From a checkpoint of a small mixture-of-experts model trained on Wikipedia: 13 layers, 16 experts in each of 12 layers.
Below are experts of layer 8 (counted from 0) of a mixture-of-experts language model. Rows are named router (the router's row for the expert), up (a neuron's input weights, with its number), down (a neuron's output weights, with its number) and show model dimensions 224-279. Each number is 500 + 50 x the weight over its row's rms, rounded and kept within 0 to 999. Numbers have three digits each.
After each expert's rows: a language model's description of what the expert responds to. This comes from a sample of Wikipedia text that the model never trained on.

# expert 9
router:569530410508523450423415493529521545511532299554518538447473548535554497488476466448505539522499517491512549386470523502568506553477442498414535532424568772549562464556
up0:440537604562549480476455472396511463542468581529499469466561546492619468476480538472513529387586493488522492531456489490537391488535555507513503494501492488467460522517
down0:597484460417510407438494482531519454503478552504440461537489494447557553481427517544483444584554492499491522537567503591601537437565530522542541539422525596503607479483
up1:470496530486519582467492511492445493579490540474458349565467444461481488496539457564475555488576473514515471464485464497495502526468435521427500492512522472506434431468
down1:577491431434464521501492475493455527521525427514470488424537566508640543517607469457525577452545528549564485448516535552519494480499401528458446500490420499539521548455
up2:458510508541532537492553492472476497503524528503441530529474494466441498486511471550435600421580486536593599568538511438516448559446408466455561604478497460414536474515
down2:444561562485479444465539483459508488449479453516530448549456488495441516527460464396519544558543476527466499513492474564490516471505368465494528492425565512462475505424
up3:507600528503590577511507426464533565558446515458449474453506514539470472506610443515507487481452490594499449474496471605501450504441474513500442478526422494444497385537
down3:503443526541298470488457518478500517487477443511504428515466462537505540420489543561432539520540552467478553436485580502505429458616552483538449554529472468512452571464
up4:471496539492567512546524474467507485505522583559461458526450476444483461521504444564498542459545439528496483516541525450520513486422451453580538460477506507536461482543
down4:551525537504536575456479446536556545500583541564485547492578498529436595450389485434502519548487546394532511507518479479555491447508463562540532547421495530545465523537
up5:565508496420483445526538514480453516460528516415482523527516509459550473425541453519439542466486559427586495528547474449513472502474386544464510522664551465560524474506
down5:516527489530572461509498456534518514481527573566606452452530520495563509542439427477514512405423508443530521433411445497536563422493488511566487467582460484561547493445
Description: Education and occupation nouns. Nouns naming schools and professions, often in infobox or biography lines, e.g. University, College, footballer, politician, actor, engineer.

# expert 15
router:507541548460540538484510543559563411455442584624506529504484499534573437457514452476405537474584504502543598486511446468527507537440428485420471543616458393417524475490
up0:550458376459545496476442471544591547523589423563464533396448468437531340553473490511527463519480491527501530454577447512551416566491582508503620554404541548501503536498
down0:543510539470515539448489628519398470525584395471508458483418529434464447587516487481453461577491477466477498481518486560508398464496545507547584467475518457524512534435
up1:444477442526486504474388563533506518416474441542536494407562521507523474450449422458499544395539558516517482553486531545507438502481562445494472505513521553552468511470
down1:556486550498505434479477534440495523498506551483588504629499539469494604484457501515469543490549443541529465474491471519486556504450504493491519491559503577435549527509
up2:495555475396555448501577452501590494542560495590451446436446494534480406535527468465544537480502399454460527476523607547532485484468421547484551546598455505407450442514
down2:494566476453487553575440457487503565542546487519527430383395506465566495546514466469542379511460494411420484461532490471454530464487508550416534539494472501490481459516
up3:490504483549556470540537429518507510517515482441538457565514554546437480484558448609494552551480536462502518415427548410534437490473472396490549501419559501451551501588
down3:492505542550387559561501513596480550483498437417455507557499562614483575504597446545426594563618512505458575494492492421550581576494488552531490531450536511612465547598
up4:478546411442500512551526559471442466571411601504473491489478466385526532550537452455617502392431510497483419447483508615451489516509507428454485523439553574456532439532
down4:492414480585533510494482528481462530522456564484555470440454484447447534623453570600540448529452480507513519424521473510507432535516508494552438544466546517428451473538
up5:563505484572594472477444491467581563549524462530498514602501436536512503542507433655527455567377505583485447483504568575504480571395434531507506420458441463633541508517
down5:466496505579506526523423583461492573422500518507409520445562495485447536528471566500399466514411537468586524561572496473527511417448499495511492452475545547563437503552
Description: Place names. Place-name pieces and geographic words after in, of, at or near, e.g. Creek, Township, Street, -ville, eastern, nearby, often in location tables.

# expert 6
router:483445498530586473520563419493486555533578504519491504521485492532511474561474520543562523507494473459550550537510536452552481575513458471423548496511527657492568476481
up0:483529522551551408565466496556575514507521423473537614479482571504497495443503490429504506370583499593442540597455522498491484506521439525460456488553441498458526513457
down0:452580556633551548502509462455547366510515400513513535599425488375432493545530514499439548457650532435583495495530491491568487560499465511445414544443483508488578514470
up1:433543461560499567525495433376557585558584424541482498432486450445562474494555480585467500507419566455507460455484569539425489455547386436480494563540567452472527485555
down1:485610520468526492477523500455414561552465441487424405490523508462597536505461465514522493519511475467505349448497497485481506463583576481543540547460538512458524552521
up2:525469480489508466515529557543535557451510542416530499501442563452489506404551533478508532542577514460487491530496517580458489413508482479486523491464529513598464473576
down2:495519589509494454404436496465420494452480471496533602560558490536536463553431485474528541550559532490485518512546473546445498438488447386472440414596490500479478422549
up3:537478453535504441460405513536579490490478456594490458468532430573443455536461441468446471519548524436513490474539478531571532553510462432430526521393495557529490518500
down3:500411585537506517542444483517457618488570589444559490487439487578561438493404510481431555493583539492552543558525425510538451514425517549522480534485527535542519564540
up4:500485489461447483495388448400513470448529576508469510470478442496560516372544465501515509464467523565480451516574591482546583480471460510500551454451548497544486532645
down4:510577510533434512471470520461556499464510500607556459466502522486500534539550332449511490519535520479489554467480481466501447539509512458493522527493465554399503548554
up5:500447576437496575590546500531557482436429508614471595466499443453481439456460468489499557526522394563480537532536462516525504551523456487568523484475480511534442515488
down5:547453548482547518473600598494528506529491340516446545475545519420477429465407522533512591504485523569533581529508495437434530443533411589508493551521650438454526464503
Description: Foreign-language text, tables. Word pieces in German, French, Italian or Romanian titles and phrases (a, la, du, et), plus table pipes and colons.

# expert 14
router:548580435521596542528431469556484511464538505491496559550449477486570497483597537468495525500524534510570487378487521503495474555472465462491578502503508530539498525597
up0:535508532505482478436454488623450570458555595530506598551542538458564417518512430488587542477475583539539513535499487467537575605518480388482564535529542484472534484503
down0:522482550537548505513482484445402536550538526479563488519518488588447488462525463497583490453511680461508410515498548492499492617596398432550508438469467618551430510389
up1:497503472484606438519503599576558472485493564511509489559561559445524486476485510564495422527533482506516534437558507484461461574608433466520405539609561448423494540507
down1:511471577529453436538534544534518490509518467501543546343563481452535427499499542543542480484514481521521579413553476451480491458562444490584502449564445514539430426449
up2:494443606403510480514497591511413479508394488526453584470485419428503507536432466591454492391582446518506549444557441557488482533472500511437412533507506398545511546499
down2:438444568497579408531508521562439531534385544474413467444457549597489564597496440615553495486488488555480490460462549518461519500584461477513559587507530540419509590474
up3:412503591465570495448473476490522487457427506483432527490549463487501464475553462571465523576488377557523475511608541539481441521473485525390490360553447441480497470491
down3:389473498459476493455415520427531523477364475485512533479549569617452615442481475521455565526443440497526477549564488525478450507561454479532504490526506377566419563515
up4:526477494463525513547474463371451455454490405481561515500418479424513573500514412510568575499413467479459586551561461470485560502519484525417585496524445513428434468566
down4:489489460447443424496468500509529440438408477562442442485541545500541553473535476500473503581457493556498509602654422426450492540452512431558569425476539429484586551402
up5:498429564521532526521511442434566500426512565417458502528479552436534529461558522531479487490504508515523545490535448501481475420524470510499526524529502521464607536471
down5:494504489459450526562523443480494462591493461547460631495523490438415564584563502518608547503506566469405562430508498457523514458508441464470505557495415565531468474541
Description: Biography and career fields. Infobox and biography words such as Personal details, Playing career, medal, bullets, and the in admitted to the bar.

# expert 1
router:475514479548457508591510498528584547484485503594439493498467614464539598366528468453482574469583419438574505420537531504489478474540462473482553525503476436379504510562
up0:396562451505413527518502490487480437570543523582470401506477474505483479589501540561491508493392518448457480468629556484463586621549573555596575528496501524442375462519
down0:447516541414537464428498501504461459439414423489521537486417560477580481442461527443549527588458439476429438512584522532529500569555562485506460509513488468489392420480
up1:420427491552443433546414493468464497544509545454501507445405449487454420455547558539559513493610542519560530578556532351537494504550537448501548523482530515505470404597
down1:454461455517511558499524426517534496501479584525515511513496484544438509618500524494535561539511535478496447471417492388521544538541413438511571510522493474495458509481
up2:558431485496547527494437469467472505410495393442543537512537472490518530519525495635555492522585492531494430541560647442516383572436523556468512429521582556587407514539
down2:486492504524485535441539501513464496554486527590523560504497467526532444499450505426468467551667526444527519541526493394570607560440481474492544511538487519439453484511
up3:500497482511540540550457540465562493473483529462467450438472501510554494522509479612443513474505539532498518488539527515491447569499421465484539406478515479468461458559
down3:564442470509482499467468393504453463501541463377411514505390591472499492410532552427458479464564494502508516455496443528471433564617513460495514500434562582484503481490
up4:525531477464569484518558537493437466463449500493528511481513508454488491432525502584479494454441521515498508555529543526415587402564552471445484382511497564442581476513
down4:600513504518516468535501448568465519495542488531463530570411580543517487536447458470504448483607533533571556444505517485426458435540489571466470466588494408504511463603
up5:416501535355420503571525498539464502477440437508594481497400468512514565458441554540413545498504574566445522455561419533578474485488508467452614483460541463505471439520
down5:566494523449507440484443454486513437578500451387528523523509529483549472399465507485561555542511443535546554523505506589575444520544490454465576507574517496395506465447
Description: Sentence-ending punctuation. Periods ending sentences or paragraphs, often with quotes or brackets, plus opening brackets, section-heading equals signs and spaces before dates.

# expert 13
router:475508500507477450478434411512554535479479558465551440484497483489538486368575506524449563450573415492456469436538537536622482492436459452381538461395517582493534513474
up0:503522496493474460491507436527532454462597473475511495521506503453527447509506441437563472370556543427464549535394443408523483505515417546508551391561603581518524505491
down0:509489531511469408490458467565597432438536458459473519534549579534485402487475436448550552513492492457413510492449385474401548434551469625516533481534499604461553506499
up1:519501487488582566481496563495460444497507498475551429419532546492464465506515466539421518409444375551426509410542544371477495487525478624434558434446491370516489535504
down1:396505407490556432419502531480468525500543462583577431435534500512500498523509542438478535530485454457491450365579576490463581492502534582476549510394490456529443504523
up2:399559399556501473516510437492512438507530449491505537495517559480552441547576428406542602501496522520581580435444467522540542492538425529501565533625448565526467502495
down2:603501517498444500435494482460564570461538571430537476472421542469400528510580457490500585509405507467476581467532541483574487516499532533430505522481490430562482511449
up3:495481502551570600535473549509594399472462500492597534486521534386446461563640523477544571467559528484432489542460501527464503586564575583633540470557576469439389537499
down3:535615533429553464558540535501531481375525567523480523475528600561522513519572506464483495526529538516384604466466485530506372482514421428498468565505530531474492471520
up4:556506478554522480542492538597394513527539483569511505489504469490543504517539476474567430542470500518522517362539506475394390510539561395564471482413538422565511504441
down4:541541444552447503618511373517546484525564494575496492473536510560508559500534472530538456636501484411515541483499499482554395505558486421515417510452485599577417540494
up5:452529493484527551426405499586542478445595462525451548482533422491509481550471486544504456510572496525525464469544484531550564515418377533477516542509460481498440561646
down5:493534464390510423459554461540554473501528546483493465506606470643380575542484518457511537506459492484564499432520490423442555545482614497528560517509565529585493472519
Description: Abstract nouns. Abstract nouns after a, his or an in narrative prose, e.g. anger, help, risk, damage, quality, evidence, heart, distrust.

# expert 2
router:510497489532508539563459515495489525415505277459539564423450470483539483510471449460500552436480539523518516487500518495477470499514443514514551449512522746521538445568
up0:437541510586498533494468479516648385477485532496580499483459515429597470564454505474496564535522531503503493463476476523461492562495451495544510508432523469443498602501
down0:429424512544451572604505450415506519550497472486386466486476581453554454458449463436510532532597478364478489636457543489376421514517401572444507390491429566477498504532
up1:494486426515461439488485522557609544423508493543562544485476502552472405485511501471503546509579483481502542557499405473455491545459447435446520427558533538408426561457
down1:611593516523574537541484530493423498463549486503533443588448501499482450665453565551517421527487586554477469517464447478389514499484519463494539558453459549527514588605
up2:525402501435446534523549566486484496453569503493481484350493555541438483436529567560510549493570482449465516456571535526510537455486393516480454506493485447499416506533
down2:570422607608474522479455578520459501421565364561413472445486522436431429458507471464570505449544521510467510536511430553514486499544433498501509553531593504511450508477
up3:478429553496544487514546475492488498370526521527441512539562573528523459392560474476563496450457493603509453497574448499491578507560394449534480529478482446554470476496
down3:438458538570470548484555539528518486466509541513543469519504567516490464505440517505495542440542448585435505419515456375538558537520497587484492590611504506513478515523
up4:437524474425479427459516537468587555513394486423521613537590500513388466467463518530518531512469546586540456565465513429578516509610481556472517436495486533517482497485
down4:502370484471477481495531569458572385525561499528455522473481610490492459445482485404487561530514485442497561454534506531511352537551445617412512556555516509503478515482
up5:462501482462546437483577562536487541592520390488434472548503559559438549556463498496562480522604442505570496482568506432544520492398553494524523515442528450512358474485
down5:449524523520479494389429450492538423564448556389520432462500526449483534577485483491541426516524431582511478467520459425572570514488532586560437474504461464614493509507
Description: Capitalized name starts. First word or piece of capitalized proper names and titles, such as New, National, Operation, Tropical Storm, Rocket Singh.

# expert 0
router:419459549531472457583526470556525529461481282461500452512472524496506472432500500553512500450529567422507575535537488537531489543480437484510521505534536361472461533547
up0:540519479591537497506458435478428567473392552468491507463484528563546426494521328489545504485532511555555489436503510459507568483506401437507446483490508432439508493615
down0:599485463528510441483499514498463483478428505492500480463562407501585513563457457515513566510524567516527428622537525424465502524455481538536402520488471465515550486431
up1:571549538577473482561365588518566492503573519487537486521500513446508556524509563478594490422475536450564486559524465475504467422480461464473565520517449490539507488522
down1:578435531595503522537432483574493450491607511497475576525567466534487535562490459515558437393396574556508517527488546452515474466496495596531443456486497464555539464479
up2:451637556490518557490480616482442584499529497569626435533428373448468434490421536617481515511439556455444479515526539500498423526349474569525518479553445564508494503494
down2:451546500590471543575424435543421494513554542469541503564509476429486478513499585526528516494500475485576515454479558499449365460462441634476493518483556487419471520519
up3:501509507548528426575439557521493539481486466518505483492433383471429421482579543483553448491500546481531478425535508522541470537498456497515483488475474483448516554542
down3:489489499525562492554540520480562472496509485526481453465510484492488479486493493537453537473539533521501537481496515561517494424461485509449528471530490501493457514555
up4:480502445501525528468503352478626465510569512389545453517510538474504571566550493545469516464518509514570558548544489472560444433514499544515483563548546486459501479495
down4:450561468546513529430553428569517390536488525519511491452516502461534497478534427512593491525482463498432433562536552437477474504591476603517443542433436513507464451541
up5:609558485566519423514502524483444537515482495570518469562493514376514484577530521569510493369579535503491505461546529513532526487513567407557579549532512472556460511625
down5:497502487546570480485452616373491505521518463469540574474431518517467496559507561525542548477520548560483506456421471494547553445570544404510384563551551464509465446499
Description: Sentence-opening tokens. First words and numbers opening sentences, paragraphs or table cells, such as In, During, By, The, plus name pieces like Mc, Khan.